{"n_layer": 14, "d_shared_expert": 0, "activation": "swiglu", "routed_scale": 2.5, "norm": "rmsnorm", "optimizer": "soap_variant", "beta2": 0.95}
Below are experts of layer 5 (counted from 0) of a mixture-of-experts language model. Rows are named router (the router's row for the expert), gate (a neuron's input weights, with its number), up (a neuron's input weights, with its number) and show model dimensions 96-191. Each number is 128 + 24 x the weight over its row's rms, rounded and kept within 0 to 255. Numbers have three digits each.
After each expert's rows: a language model's description of what the expert responds to. This comes from a sample of Wikipedia text that the model never trained on.

# expert 10
router:099115151091125076154120101160120144181162109119125121122148124096144162129114095166126158126126129134140155125140098125094129132113104136118076122082151134148115123173088117118117108129095149092109128111123102119112106176127120113132143135176117115130159116137117114126136112130134154125
gate0:109132125083132101122143137137164150115124132067091134146123173190118125105092154120097150179116090145145139134140117120135116118111097077129147131136140103135138140126148133144135116139117170135105120138109142102179180097106096133123132141143142107109165149133102121170127093101147121124
up0:139118126168127093092123144113157185111182126109103151118107165111152122167086138133142120127140134190101162137117134107173126078137148159101116143094142121120123149131113156078131167114164171124127111140156148109114142152110144098115121118135106113108140160119107088150131092147094097163
gate1:152087147139128092183106097128130105122146103135142160089115119122090092144112139109122100124140120091153105126130147134126116093119154107088114152123132171145138118129138104146141115148143155104131130175112122095107143145137170133118141044129086144170157063145150093123124130160127136137
up1:122104148119142138112138099094106124121130147122105134173119122145105174093134125092101100109117111106117091152101151109111120124113109115113098171104101086172150114167169110132125096192119148100139150134124179104100162144117130130173135118175129128144151127158127119100097170114100143122
gate2:097092115088149117111165084096105140162107146138127145169099135106135114129146170168121111143161098115123118131134144128156148161141114092135107140133162111168147119127141151133105103113156132114140158136124093069121127151145110157113105146100109119077107140148165133150120113147123124076
up2:113121133094123112140117138143138101160123103115109103090160144110143169110087138171124157143126108140134091095157106096165148082087142145103164113129121110157106129088105173144157115090144137125149137104103144137139125152144115155098142109089100127110125124123156129111115081143152089133
gate3:121133141104096115168110151150140127103106156135147151127148127118088131140142135127125169172146142154173117185159093112111102153127164124149116140114129137159134141108114121125159105113124159167093175154098117149120158121083087136117157151153156159131122141128114096118164137161111149146
up3:149125100133161080125148142142146115145106115097108090129119117109134133121151128141113119094148099131106099097118063119157131110150131126124147155110126140140095110091156120159130134103147129135134147124128162123097169136117085149121164188147096110091158127095136180125121189101137163130
gate4:189147180100114082137047109105089149118138099120134125151107132135162148096148106163158107138126117146090104185128112118148109163112125117134147105128135108151110115106123096115086133121132162106100144145141127166167094139168145124145117124149164102160122117153125151106154139089157139137
up4:088156111120166107115140119162147146110153141165176113103100081102109100138091135112143157131146166073128118121106135136126100085111152132148160121165140161104094157169149135117157103161150172163123144176136137110141109143098128101160113154106124117086125107110122123095161107149144136114
gate5:142141106081179143125141156139113125186102153061120140129140087136163128160127098096140104110140131114135108172182158163086127112135126133138101098151127124161135156121099143123131139115167105123102126122116116128120137130097065179149114131111135095146146145131131101151163101128156096102
up5:141151177108145181135126138148126136155099150091145121198145126167153133146116121108109116142117104104143126132131133088113157083120127150149148102179147102153113121126097138120109107113170101104115155145124152154148112133136080181167133128146091136120147113151088085133104112124131113088
First pieces of proper names and split words, especially capital initials like S, L, K, and fragments such as w|hen, Sw|inton, Ach|cińska.

# expert 28
router:117079126127143107116098141127120160145140095113092134135121130156149142149123084124163131157109114105149149102104132121138112138109129131106101097094127118144144105169150152127141088168125091105156111110145098131188108097141155098138131121103163134137133138124119145150143134124100081131
gate0:125119142168121146085151121065100126139147138105117139157151102171125139109193115075131123121125116177123122152136162105101140151123107145148096090120132156135151093119120127175063138175172090136122126086123121134109101115109145131152111123139111128125131112108129125140108143126114114178
up0:131103152112144098164131134162161095113111110144172134143146168138124115130126134147095113142153116104168104131107106122131131153096127098153120179113088116121115141122146110113136117078130111121137125169117173163128099123152170127136117131131081101130114111124132123115128127117137138085
gate1:139120123146146141087114102130144169138097124147147139139114119183138107127129096125185101180146093110137129173147147131124128148101108090127127090128117137110130111143163097094143113161106097122078083103123127150089123125114119154110145144112133113121135108141136118151111097141132102155
up1:149172123112122161146116114116140124164132127129119126129129135136092131160153098138149129120120117134122155081095108095134140136113135137100142146126165159122119111111142126085148121109154135056140140185181092146117140083132140138121132129152122107137095103152184138085158142146099097124
gate2:114141111123190153116117135104117134120130155083103150167117147107151200137127129104124122134153102140163096088148125145144131127119142105088132111083108103137146117100158075114142122141097138117125158114104111120090139149123141071132122188165157163144130150146094148109122115140093145112
up2:125127150121148115098124153110105159103088114071126121189119094144145162144090100157152125122174136149160131130160136111128179125087155162150123117098142119132186140117110105137144128117087117124100113150105124104101114103168120122118124142106147156142155160108066129123142101116119150133
gate3:124137120102129147118135058119095123150137116144110124112098108136152090158080101117173165121132113137136152139161168111158135148149085088085113135104151079108110134147131132120121135124157109121123139129123107119112093133146092091098098112105151136106109187097127135151161144106140115144
up3:131129154064152135143132133125114134125097136126119149173104139134119111111096076137203077137144099116077178129071146145134125119152133137121149108145165069126134106102144122112085106135120131091152092144117096105156104150114152137112114085089119111128134126152178140129140112135153080115
gate4:110089129121151106121090176139148121100133125144159124077146100155106156104094128112119120162144134172161148149142142121120143091084152134110141161090127108162114111123126182090114125171154091120083122125161155189150134145153136134113111148140140156165178144157090102113081136137143168159
up4:138139141159103123160141168138112153081169134156133107062147104120157127121088148120143155101201104148153132125149164117140070159146174123175152137185117053154134132135102143077104111115110109086142092172130146175142154119156102142104124135150141090159141134115123142122125148144103115112
gate5:107155090094136128131116108138068117159135174104133138180139130120115107131147104091130155133098083148129093107142143124121135121161141123130110151128149142170163098143126177119135167143114128108158135108140131151096175100141116152118178102127137145120133109106156141136148099135140124111
up5:097126128131117145155124107144120129142125144150128111139122158138137131128155168104126117159101108114116122114106168099116110164134161094123076148125126108167162121126090137163117158078149163087084123147147135177149138106142124151158141162102095123122123110162145105156136112182198138104
Later pieces inside split words, mostly verbs and plurals (de|act|ivates, je|ered, scre|ens), plus common words like was, were, American, joined.

# expert 5
router:113151086102130143127122142162127133132150124106099133175144111100152165160153139088109124144153149100145132145150112134164114152094152114153118125106178136119104139130159170158140122089139097087154118102171145090152109158101109143171147110108142120146117122113137133106114155126104136107
gate0:126166149138147124173113123167078138121151151110089113130127161114142136144082122160141081151155129111108143110155141109161137150113134122131148109139138145132186172099086162110120152119107104153162142168132086083109126115114150116120107186137138138098129122151118084131156143099098155119
up0:127082148172139103092126134074173133135133107092136154140120139136116160119127165162099101120170096130155106118158095155138125126134133127107159156136105131103086111150194131147107117149119138124116110150136151131124140133112128100142114128140126144097122142148111152140122125119143141140
gate1:135083089145142119108119139099110129175165131147152116140176153132187115121105122127133115148088103174129132108150187087151110099106123174093136137137159108124184152153114142162101125123135123117147172117134146130115168134142130178154155114145160140141140095111155082115145091117117163123
up1:108162147136189120134103127097121124116133113164135123148126126143145121155078112144112138124132144155157151134078093131141089158125151128115128144162145143147136166129123115131141112127162119125096102102132122116124180160120139111118166148165144105136096125145142079119143109099155148127
gate2:128119104121120130148101121183118138122151103087147138134109103114142194088080127075150114124133116092115139088150126128159161095116134117088142161165146133100132119141113125162125094132143129099106179140128135090176154107101110152112130179094163080168118116123107130122129116095130117085
up2:096149168084157137131116137141153131131109123113112133065134111153073130141117115151117109148091142135109129130096143105160110114112161116130167121164133127149130149096100133105167114131155202082130149123184129141140154125137133127145140151107134141166162155157092142072095107107151122126
gate3:119134128110157115104109144143142074124118160145137131103119113131157124121162170129134130143144139099103136108137154134122117124112148093148123166140112112175096140119180150117095106079119133132160114135068130128167089122129127155113095144116094162139142159130142097161124135143112138136
up3:111107110126132128068125122121142114114118110089151108143117135112152120140114142142110119122120142138166110115119122105095072144087147109146144130139111108096145130100063155135132134120111122101095132135145125160168108132128139156123150119175114179113126079190155144152152074152163092107
gate4:132164118153119143102109087126134104065154111087150153142093134098113150146130151121101141099149164112122095103149165132142129192150142110141123144122121115175103147145104162077119144086080142133126129115157137113111145121103119158125145072121129137122097134109138153177154147131174140119
up4:112135110117117105110140126145187137101119141102135132106120099120137137083134101119144127143134124129182145126131111067126139142137166116103104171103109139105131109148117119131125143149108125154097122106137126160120185116152103115135161113148140114167132099081105127095082125114058140128
gate5:110150093106129133093176135126112120127118130117132156160155126142106088134143106101161119101134116098135113133143122118147105138136111113075101116134158139153122153103174143096097090099143179083152161160093162119149139141120127125140180155094166143157116114124120143096111119142150170143
up5:175161153100141098114078129133141141081137114126119131129088144101150134114165129099100148093128148165103162134131100166101135112146112153141105136109086131088131112116165106153103154162101139090142157132121096129130123127106161156124112139159121124073159145111113142157141135116104112099
Capital-letter initials, their following periods, and common given names in person names, such as L.A., G. Bennett, John, Michael.

# expert 39
router:145102142108156105175112145168126152138190141133129132115118109085118122124118089150157140132100155179111119131135114133127115101114145129173119125132105150153132138138102148176107108117152091113128145142122171110131095125135134109132166092138129124122121102100149112143135155123133150122
gate0:148133134127103141105076061107110157109154208128136113129133136128129104125165141141147152138137087157148150166142142105092118151143091146158130130114125163151104177111127156117075154113116109143127113132149124104109151110113135173141137096135103134112096086093150104145172113132120129094
up0:105106166124130088119146152117118062143115129107192146133150109128119138155110111124116101153137126151149127108158107146119158086117114073134095129135139121151169128129131130087162118134124114114154100127122137126129108098102161098072092121103111144156166119121143119115154121109148132119
gate1:130122122125128114136097118142130114124170106144144162099076117103115103135110142115112140114120138150150146146136187154122128168101143148134108114155137163118138149150122102168089170133125140135124138122114083137127081103101120106103149087111098117110117113083164182110107157099155145184
up1:165102154142140162110119149141122110131115124183129195084142116129118122134126183120182165134108133166141143158116143111121179154130141105091141140144095190117133154123116112135158144162138124122146106120165125154112093159135123116083129124135128129099126136121101134168134184102152124111
gate2:146131131128149146118102114129105117154124158114125106158117132116177167146150116108146177105108145146134128126115173160109189141138170115117126134155169135117127104148099127167125144133166121122142162100126116153120114086158117168124085097113145151130104114152131114120133135147122125165
up2:092119121145139138120130121059153087149128088111186107120147154135112099116143146144109085127113118118113152112142081093110131124136100128174125138109125132123127123141150129121103159109148178113127132138128143153093141158110103105134138182161132137203148139093092118106138124138087114131
gate3:158120120124153132130141160080095131103126108101133131128122079124100096131066083139125144130108106113180120134131171184134143110181130118175092109144169149074125108149134112126136114145112143142079110117145105121161144121134167127118137127085152107169124115126142154150128124130107153136
up3:100151134127158115116145085114191088127161112134125130140156144146130133123112140118093108077130124103121145130139124105129116178114158113147127116131102119114083111170134141135078114129175116136179176162128114131124154129158124138108102136153102162128141095106158123133105162110168152081
gate4:125121098134090145146121145124159142112087100123148165120144135131136134116137160167152165127115105130117096106122156099122126136148114119130124108110167138131147161141178138149127090094144102138121153117079131156116105154054158091105106124114107136122172176133167126108123135089108101127
up4:117146128091147155144119103159101127097128142151124127136132127141142136109177095088113120087134138168166071150128094131120115125160168147110157152120113103141123131124143104159130183148143131110136108110133130144107173131131127133156125110161145150165133130095123181141111121074090104136
gate5:171115114126137108167152132117077094146101123157138158116120148159081144119129095098134124137114152153143097124118149134137164086166149122092136127159165138176134145110113176145097184124108146102159134127118161096117107137097135140098090107134173124144119098126156113138146176147084172163
up5:145111150143148137121142146108125099119085069157133129125139125114149121126169113076148123117106125133102122077126141136159149134125130173121113156145127161175141141083118138118145175128094107154132140114147168136098110138100124155107152100110092153121151092134154098115166170139142139144
Concrete nouns after the or a in descriptions of places, buildings and machines, like north, water, weight, birthplace, station, squadron.

# expert 45
router:092150095103106128119171083145124182183115157155126102116134138153151147106159142148113185134138110077165158139139139072073131142079132135116087107102163102146129117124132148142163137128098104141109172137146147148170115101119149111165146093105168145113130124117137089125134122139113112094
gate0:106098088151150133111116104134140132163145164086125120110108129108151153125129139123139153136099138140099120095155118106129091127187114134145153146141160153085152116127076113139084152139120109110135169137101138143091154119114170093127105135111086162127122074154182102151133165150096118149
up0:134166171105142100125117142125142116100123121130100153127107119145120089127109119162115115136177117126124161122154127111174138146111139083127079159153134147183112146088100097132143132105136125117141117105158137108140133108146115116124134153100172122104114118140115157133156150125126173100
gate1:094146120108143119134175120150130121095134087133131164131119099172099155127136129113113140127095106128116096109114161092092111102106168133133122141138120118175113134109109115111076119129125161142143107118147162101139119115116179118135128127092125124173122097111119116169125101128137132120
up1:180136141135107170120128079148117164161148147138140140106132116080131097191121109160169128092119114134151148151148079159110137146192106134119103117142171171111134137142188115121144087106135063112135151152125132111114123117110146161113107122147115136097158106097127123081129135102140079138
gate2:174156094162113120132117157132124130142159103090131110110114127138136133186149145101144170149119112090098106111173108153115142108168076117124125095142133148101126112182135119125153126134102171113124170124175114121126153133151105155142174149151139124116119092127131153126099109114120131096
up2:108141164115064154144153175124117099124101137134156145100131141164093122076118173140117170128167163137158100130108126128146160107125155138122139108148095125099193111154130131138126115143060132165092114144125127142164131144108071097142118121116148142108131179140135107111114169125141125094
gate3:117138071056188090106072145108094167109115158132157124125166116135140130140126107131143166124110124098149124128157104138118103131106122109104149167128131089104116140088163099154100116153165143120099182127123109121168144160125152102155134112097143132118146132104103102161114095112162162107
up3:107132096070177118114082150121095129107087173130153122145149123108132160165118126121141127118083116114158144097098123127084138113111096171113125146148145117178111131149123132162114124122098120149092120131118125135118155142122115150145114128145122172157116089133149112143134091127128162122
gate4:108102120108143119122100108103058131124149166117140108112108115130132141137113160147165111161114102147110066081172134149098110138092107123104137128139170093117130139100136125142079125167144107108138109116123151121149128101174125135138144160089143112098097138119131115152181147134097145134
up4:096158106135113147108130124111136141091182085150127124140151120099076127126137090127122120147174134101187097160123130099110127156104125107128148106119107117139156116117093150125070127150114119122186149182138164094142134147153135119110123118110140122135105141120145144102154150106154133089
gate5:128129145118089143175148111143115153175176141103112093116105127138111125098152149107161135159089073127094121135125119104121137101115063133127112103115149127135130143092141113118068153128141093102098117164120110108170125135143101105137122119122131117078125122144120143136143145102116096126
up5:135141151116153156132110164127107117110130131106155125104125134115138118098157149121092103107145117157162164129126169127110114152172147147139116138155192151129108133169096099139133115122138105129132083124128152119099100117126116089185121172160145156091134109129116111099156103122131103156
The articles a and the, plus word pieces after them, like a keen, small, large, largest, Weight.

# expert 25
router:114117103155105127097126111136120088141125154119121134134131127088137117154148135146130116098166088088136129153112149092162097160107087110135131109112145147129193124161062108103124122165061110115136165128135105113164148114112142083148131119164134134141111134122097165149150130131117161111
gate0:138111132149119119092140179133098128090147136125071177122122107146130108124132144121115148154137146101111164089160130136132122155113093106134147142127131122132143132111137025107126087111072124082138152163146130112128138107126157115101113143136140119134162169117072138106081135090082140108
up0:108085120144128146145118125153125105111104099094121105142168157109144076114159125127145116121130135128119105113129095109097143101175142120097105097107171131088080092095120126127132125188138151147108117159109156123115144105120112117125127114110122124133132105141127138141097112088120116092
gate1:106103097155113130140142127138136111092084135112140116130114121123146146111095108100138164124139133078155126154153127139141116127138107089117118140111141144126128120109061156109123133128142160113115143120126135123114158127104101120102085136127127098159168090156072135156140131134153101126
up1:135142128156103081139140103092134166137135137147116136129082132118120103163120117080092105121082158122114152176139151174113170147120132155127151090147175141111113121172118110104129124100116187119094099107088091103123120139152145150134159164156104150142134127176104137112120144105110107146
gate2:111123121151137146192072137124131128167108128097117123129118163156150048124099132112153120106094134091153106134160111086125120119115097147105147158179116134103118071124141109098135144134135164108131121164114121101090128133135134126145173147124176170145135161112142093109076118117141108160
up2:154133140116106122134152160138159125073124130120129109127143166111136085125166126122103154136115133120126101135117095116111160132177119157152141163128145130094120144127110124126137115118131149105140083092148088074115140140136134114127101103124109038095090120121080110143134138158103106145
gate3:138188129162181105118127100113085100145087144117123166177144100140094131110144089078119176130105168150156116107145122106080137206100138126096121171124106115131135104118089105119127126096124083153146122134147149131141102101140136151150082134128108141150138106126089157130149120125093132139
up3:120144114147155086133124148140146117081128139179145153084112120134167149076113146123119131105108076103101166123106124073144145109079111122145147136111069121130117089130117140133099129121118135147125111164130153086126152099082099164155120100173142116127144140154082101112111168152131160168
gate4:127131119132148124066094100132129145114144129131093161146122127116119120098102135120144111097129107093155145152112162122151155138145131071108122126103115159079127110161121109159109121138093130120142057085162144101160131140115131112120141150125150120135095111132135103098099114158127135142
up4:102123077098109148143136101108114107136122102110158135115096142135146143076126128105112119122128128122096110114171080114142102149124166121149073168112078183139102142126147156072135153141143130139146125143123125126128148112130104057127139135123123134121197133117125107132144098143135120110
gate5:127117078104099142098092134106127120107142190109103138116076143119162113126173139153168146145184134154102106140152146134123133149105127119112130092098201128150131140150104134084140135141142189099144154144135168138118112123096121144137121160089146111097089126105128160173166132163118138161
up5:114161116100105127134161151115116110122099135150144131127109126128119123104148141127177120138104171128110107162123113127089134117137130115128154119129116125126148085136157144133172121154098172165121127133137080150140126131135154146096126137125131170106160113188143138169109101142132127151
Closing brackets after "aged 55" in infobox Died and Born lines, plus table pipes, commas and verbs like came, joined, remained.

# expert 8
router:140119131165100133143135145111131167164101160145145088123113143150123078104099112122120118138113133145162119129127133122091118136151103167120157128193165114123161123128115092147130156151127160153098124138127138107135122105144121141140114119134124135111150105138119143126134141121130102124
gate0:125159162135162179108158153111106121110157092149107171126088181173104176119138100065117107154094141079090077129134109122137181157117130130100133119194124122129118158151118107127137148133088125128104134106115140124108120104147149175145098079109119110160145081138130138140092121104134146146
up0:137081113095123152114118121145110073123132147098149097123188140118134053126121107122126149142153103155122144120134131189137105153157116115136131166124138087098130113122180133124115112096147111116138125114144127163120152160121135110133137151155139183143114132119158152118142112118137151106
gate1:125098130136119091140207135164115102103132164157134141121102121142107159119084125135184146115166126100120122118167130132130117135155132146117166134131144129155144104167118093156081144151117099146109154134155140100146133100117123136151168120136124158153118121158122146143130141108128124166
up1:140159158182098154124145131082131104125125123127120170151140113119117105125172108154150157115129142093096184101135138139102123150151126132103145120155100120127187152133137150101103125105158154104145076083115126149125151073100118172112065125159098151096162152155118128124115154138106151121
gate2:141119118112117162154111125090139107139140137143140147137102155145117104116160104068159118132088169100080137129130115089155150142159132140091139114170150110058137153129135141170094160159151115105125148117157112146117142167137146097153118136083105160117165146131110155160143112126111125164
up2:118129144124145138114128099152119144119106115131150154122103137127151111119141118147137107112168139144171180150150125117154092119173131080120143132105086149163108124136094100119135108082105134161139167128140118140152107090119122147120166154133173151116128129125091120083125118127187140121
gate3:149110103112165118059128088126112133140119113120134127160123113106152140117079135113104139140139090153113110114149120113116096114143130112151123155126154125152143157136166143132097127102125169186126114158136131124133084130159162138133103144178113138089101076122084143100122100129090131144
up3:113138127103105073152134140147153103077113125132139140099131103123115169108154110169109108147156140155102161131114092138116110125133148096153130106106096121159129083135126058119122155070140097109102154135167099125110137111126122144098121165115141124146126150120092131135128154179115152176
gate4:120143131106115111157112107169122153113156151104137104102133144141141082137133127079163133147129109121104130098124143132150132118134072113136157116175184121104117141142096125148121117142155116140129124139100121126136142138166116114131116112077130096166147125155136118182123113096079157159
up4:108084101153088138081137137115129128113072171146143127153167163133129132161102119093164128133110114172141162158114124118089111127121121134099128125126138167175150106137111070145122159163096167141190106155122089126113169136113117186162129135134105110104126112094120143137152135163129128136
gate5:156081134163105134137149127084170120153146124111144172129107110130135118101115138110095160153115127136149143135164132120132135134148127095132123141146089171122125124086084130112141163056210105075131121109097123130103128134114158088108111172137151167091106131116128119116193130111144099110
up5:140127142160138136129126154125163128125161160106144122132135127158089156118184161129115143133082148119134107149143073121119165122107131135145133144113116111158145118096092149100129159106136156116120100102133115160076105147146103125098115091139120175082162113136171161119164124112139133136
First letters or pieces of split words such as p, f, dis, plus section markers (==), list dashes, table pipes and line breaks.

# expert 61
router:146135159151117133092136149185130143154129154134136118124120064113124128099149099133120131105151116080134115157113100176119129137105149120146145109089170098131143131106128137114120142101145089075140135137162163119144142100116151110118115135121146111128121079090116168143157144110122187109
gate0:069112091171168150117160110138139121107149090099138140139135112155143085128111090108120106153192153129115160125137169146138166168136133153152141103113123110124129146133111113086078171158136122116137094084158124126097152128090090151128130140107159171112108077124124186119105128136153125140
up0:127136154107112104141102107132083159104091120115122153139140085170119210101136129179085162092068150131080131134125096101121119124124097138118129121129091160132138116137104121143146105119102102174124175140120115126127141127117119117157138164115157156095093128125152102155133122126139133133
gate1:143117098158083126078169107150142114133118161081123155167093114119090113127137134113148120132118136091152103145128157148120131178113121135159114140131113116082155157110133130078117140122117157110106164137149128115155132142144131119127103152112150127119099116134122091076092105074131151175
up1:112111116147109111145116130142124150126095124127097163078147148154123107142123126146080106156135109166117142143158090110157103126166120111128099136140155131128110096168124161210127122181154138130133153111144173133136170149119135114099174122148144105118116151095121113118142120155107089106
gate2:115165113090128112136099145125109098096085134123168124093136126103126107118130145138174132140175160115121119128125113124104168114108085167109128146142098133094109113134148117136167139139152182096136095185094104082111139150118123114132137181147105148147143114139097134163161097170085154148
up2:123120113105165106129129132113143091134087146101140063101109129087148106116177120116173129107129104148093117097107107149113161142105115118073134152127125141109099115163140120130185164145134151084103121120115126122138119112167127139159122120146158108126137120175134099111124147130168122152
gate3:162098130133138163149138151151146126147145147109141129142131101164164098103143153106141157145120122101148122136167141094147147134154128135099161119117122133102101119087113156134109172084151092131087139148166142166108125125128140179116128144111110138137137084159188133127118113134131104145
up3:113125138140097108166141127118092130094107115134161117165147100093105118102137136108118101149162130148118127162103157092147133106130108115160102197081157155152121169129125109173168128119126125124171167155131115087130133122123141093134111095179136150143112153091141104112079137109137117119
gate4:133140116123128101162123147164145075133074129093079141092114141107115153087109107158153139123128159133142172131133152102212157084119137146110127133124183147117145102129090107167117125134126101099139121139132088159104151126102097113137121151118106100101139128115140176169150111140090160174
up4:138136106125154146117145160140139131084108118150137104124164153106138152159096123119160163122153116137168127121154128101180110154128123075180145106155092165161126082098189147088125139123112168139113177127121135118178121115123139129135143103090120148162133151163091113082114111136129111100
gate5:095158130149115149143101154138114126153139101129174159131130117093132110100151114116114140119129072077114158126129127158164124140147119098109134141121152131148128132146098101134067136150164111145153176092154124140144137132152136145140133127114130133164077131146164080074123149141098110093
up5:094110129122068077147113115120117107150122121122130137149155131140155106155134158109125084168131104122125116168162144113154135143166111175142101120096124153163084123119146116142150157138131168158145098161081161117138148073144123129124100161199141156132120132099133125137149133093095100112
Opening or inner pieces of split words, especially Latin species names and legal or technical terms, as in D-ocket, buett-ner-ianum, poll-ution.

# expert 6
router:134157148116111119165174109121123146144129166147118092125107133134140151112177059170107117116142093110139127124095146111111153126069168132098120124133153131192121114140193147167105147109122129080118123110169141165113097131103100127148141101147144125123189119137091108161100113116091110126
gate0:106135118122134113148101107135151123136142124128152170159089155109117148119156117064140122147115120138111093117108125120144165111130145125145120121141105104146109104101175108098105121113156146118124154095180140148122103123151125129124071160125129124144174111183132112135118122109158069158
up0:126164138148111168119088113125139105117145126124153147194130135114144169142117122119111134094139139077094117103118132152142098136125148148106089164140107116175112133087094144103128201127127136120110124116117117093188104100067115141106080127131138133140128153105107100127135122129145130119
gate1:120162142108148114114123137132165188144100172096100130138147126132141092169092127115106113139153158126126118093152111110135112127171086104152169095140162127101135123162145179130098114134150135148155145141162126134155145144133131134123133142156144083114137131131150134139163070166098098113
up1:086111110098135130161117121131097176125111106153116100105147131150152102090110108091117114152135139117137209109114150135089099091100126112133114111089130127170133102114115115114071120142160123121111161119115091116127154110120076085145128148137104113118139138111154115109130069132139127109
gate2:071142133150094143096154145141143109082093121118175117114116123152107108103090139131156143145126144132152163172156139098103186135134127136106134124072148137100142150152122098178119155161102148162140113149090119159110105138103155130187131126117123140126124137137121158113102149110153143131
up2:112087162088146162117130118108130157084105137120102107137108151128176101118132148172152160117146112092138167123089144096095134108166113136133138134140140097107137083124169093155139152150114148103149138189097114162117142137096080151153144105148121123135133202075132133130134132118150143132
gate3:140150129121117105187090098170083116136139118107114159094122133117092101195115094112140087130136124118123124088107151112089141165168098134161126079160173132136139160123138127123119108177112110088088165097143127159129130116133122092142155105111154100137096115124133105151144160123126136150
up3:139138118129126163151120115171126100141117118171130149160129087122089130117116139103136138097134139147124129130111125148132081100114216133150132174144089149142133132099104106117179157141143114099153105137134109099091118153153134122131134141098106173157112135114110134107080111126147122127
gate4:163101109135184140122155140099129152162127131097153132149140118139121124111175107146143124151165113144143125112136124081105132118115158151121138140104133154139149179129082101132085108128120086138111148122124151149078132090098115091121100084130154137142141068178133147092100109137148110130
up4:158107124116145122169120139089130143144133117161134130163117103137154134117126132153160128132089104118140105107129117077104146092091142131114152128123111154122106143097101144179114133153131138122141108140143154149113090107141086106097129092089130145148125103147120096131128101151130109091
gate5:146145118155128171162146166120117133122135135085170110160141148122084073153121101095164154138120125131126122114140154195108127122157160185133069137166159146128134147107093173121136122155135136100151162136113146140102131150109204175141110132144097110141101133130139133102110113143159131146
up5:106095116149103111135154110155109140129138144129192157104097136140112117114114115078112095126138163122124146103150075144139108109155097141120149155131122131108149141096130144147092149125126114132129149160112095121169127114143103106107103074110154172108113123121140089118099097114142126122
First pieces of proper names and nouns after quotes, dashes or "the", such as H in Homs, Aj in Ajax, Ten in Tenerife.

# expert 13
router:137119145120111107106125111176140169129107160143164099114141130147167128118141131155145091109119104121143153142115116083081116091132093173114104112122147117142156121174103118159114126145113105147095126132154085140120070125148119128146129118180126166152176114114151174093156122103118122133
gate0:132111093128139126137146086139147126133075145113123115123112144113135104135115139141115111161115136140140062165111120135133095139129136113124071152144129109126133165170180150155118145137092108125160163181123104151128139137129108139154129139134118104143142117126129156081178144137116132133
up0:096173104137159121140097134142128148099138142135134129115187124152129102156151108108153110121140104103100151053114136149161132151122154101121153128135106114165134099088104101106161119134116129158082105142171150096161060129129106140106125106117120127155062075126121102155110114131145139121
gate1:162130130131140086080125074123128120100125134115120138134094142132080150094134092130100106137167092094178137133111164140114085126128107059139084103131135124154139142126128090116082125116138110103083127118135129100106156130146120148110105145118111145112134133130131117087155137134111139138
up1:132149123129125180172105155114104139109160131080150119108116117141144148149152132133105132134130136183108090116146115132125147181082092137122133156138083113159144140136118133141173076178122129174127147117091147126117125113128156107163114124121144124113112112154098142127091148100101144112
gate2:141114131132159142133117118148123134201143159145167124156152116135162093093109139104167134133117140157130136116165148147132116088098050148110109116168148131093141132141084094154098149112156126140160168134101140140148132115131114094149138093163128136123105133140136160137160085156115118139
up2:100121132150136136145119116125146120135135151143167133125157141147142117129141140147100189151104135121117103127114119134155155105125086097102161145127078125082147117117126123128173099105110155124135103089124144138108153183158161093119117126137125123123148141118148129119146162128115162126
gate3:136128127124121145119142118168098165140108131088155128149110119102147134091135180153129168135137094130148089134138119137118092091143114093108100149098139102153176098139137110136115107078123108116187213145105103129111097128108130141119155143155111173171134104139156124098129095131151129134
up3:094165175139133127093102144100114138105140124160131156171115149128111095142149102144136133111112096099127126147127119149114122182119080076121113115146127077117122124141128205111139124074126135115121125157141130086131126104093108162130119142121136085118142146141143160079156145142111128127
gate4:071158093134126138125121111116095115086099121152143127140142159169144101082168092113155141148123089128161108153169170095129115146129064144100087109136171095150126088154146126106091122125115114117123150114112108094117148108159092169145130156130118070139125155100177164125121096171118098141
up4:137148115164109100142167146105153140130165149092152123104119103149068125155076156118116178142118128108089116102102094129155163148138161140146147137095088155135169160105138150138158155153120117139135115139168125143122135144100181110125118126123145123138127091133079102151125132113138130107
gate5:162129128143105146108128125125112134136170172156138135152125130130119104147114145141108108125120128085138131130130126114119159099164121094164119122113160158168152148135171151113129143143127124070087133104110095091134131121100139162168128145177155136117107117115154106130145138160136108167
up5:158120118147149146133151137187173160162136098145125138136097105092173149083151138170100116136103138124105158103132101115150095125129094148112141134131138137134121093192100174073091115131138120170139154113106113102096127137103106111148115135155122154123132131100157112080132148106161116146
First piece of a word split into parts, often one or two letters after a quote, hyphen or bracket, as in ad|ministrative, O|pinion, Gl|ossary.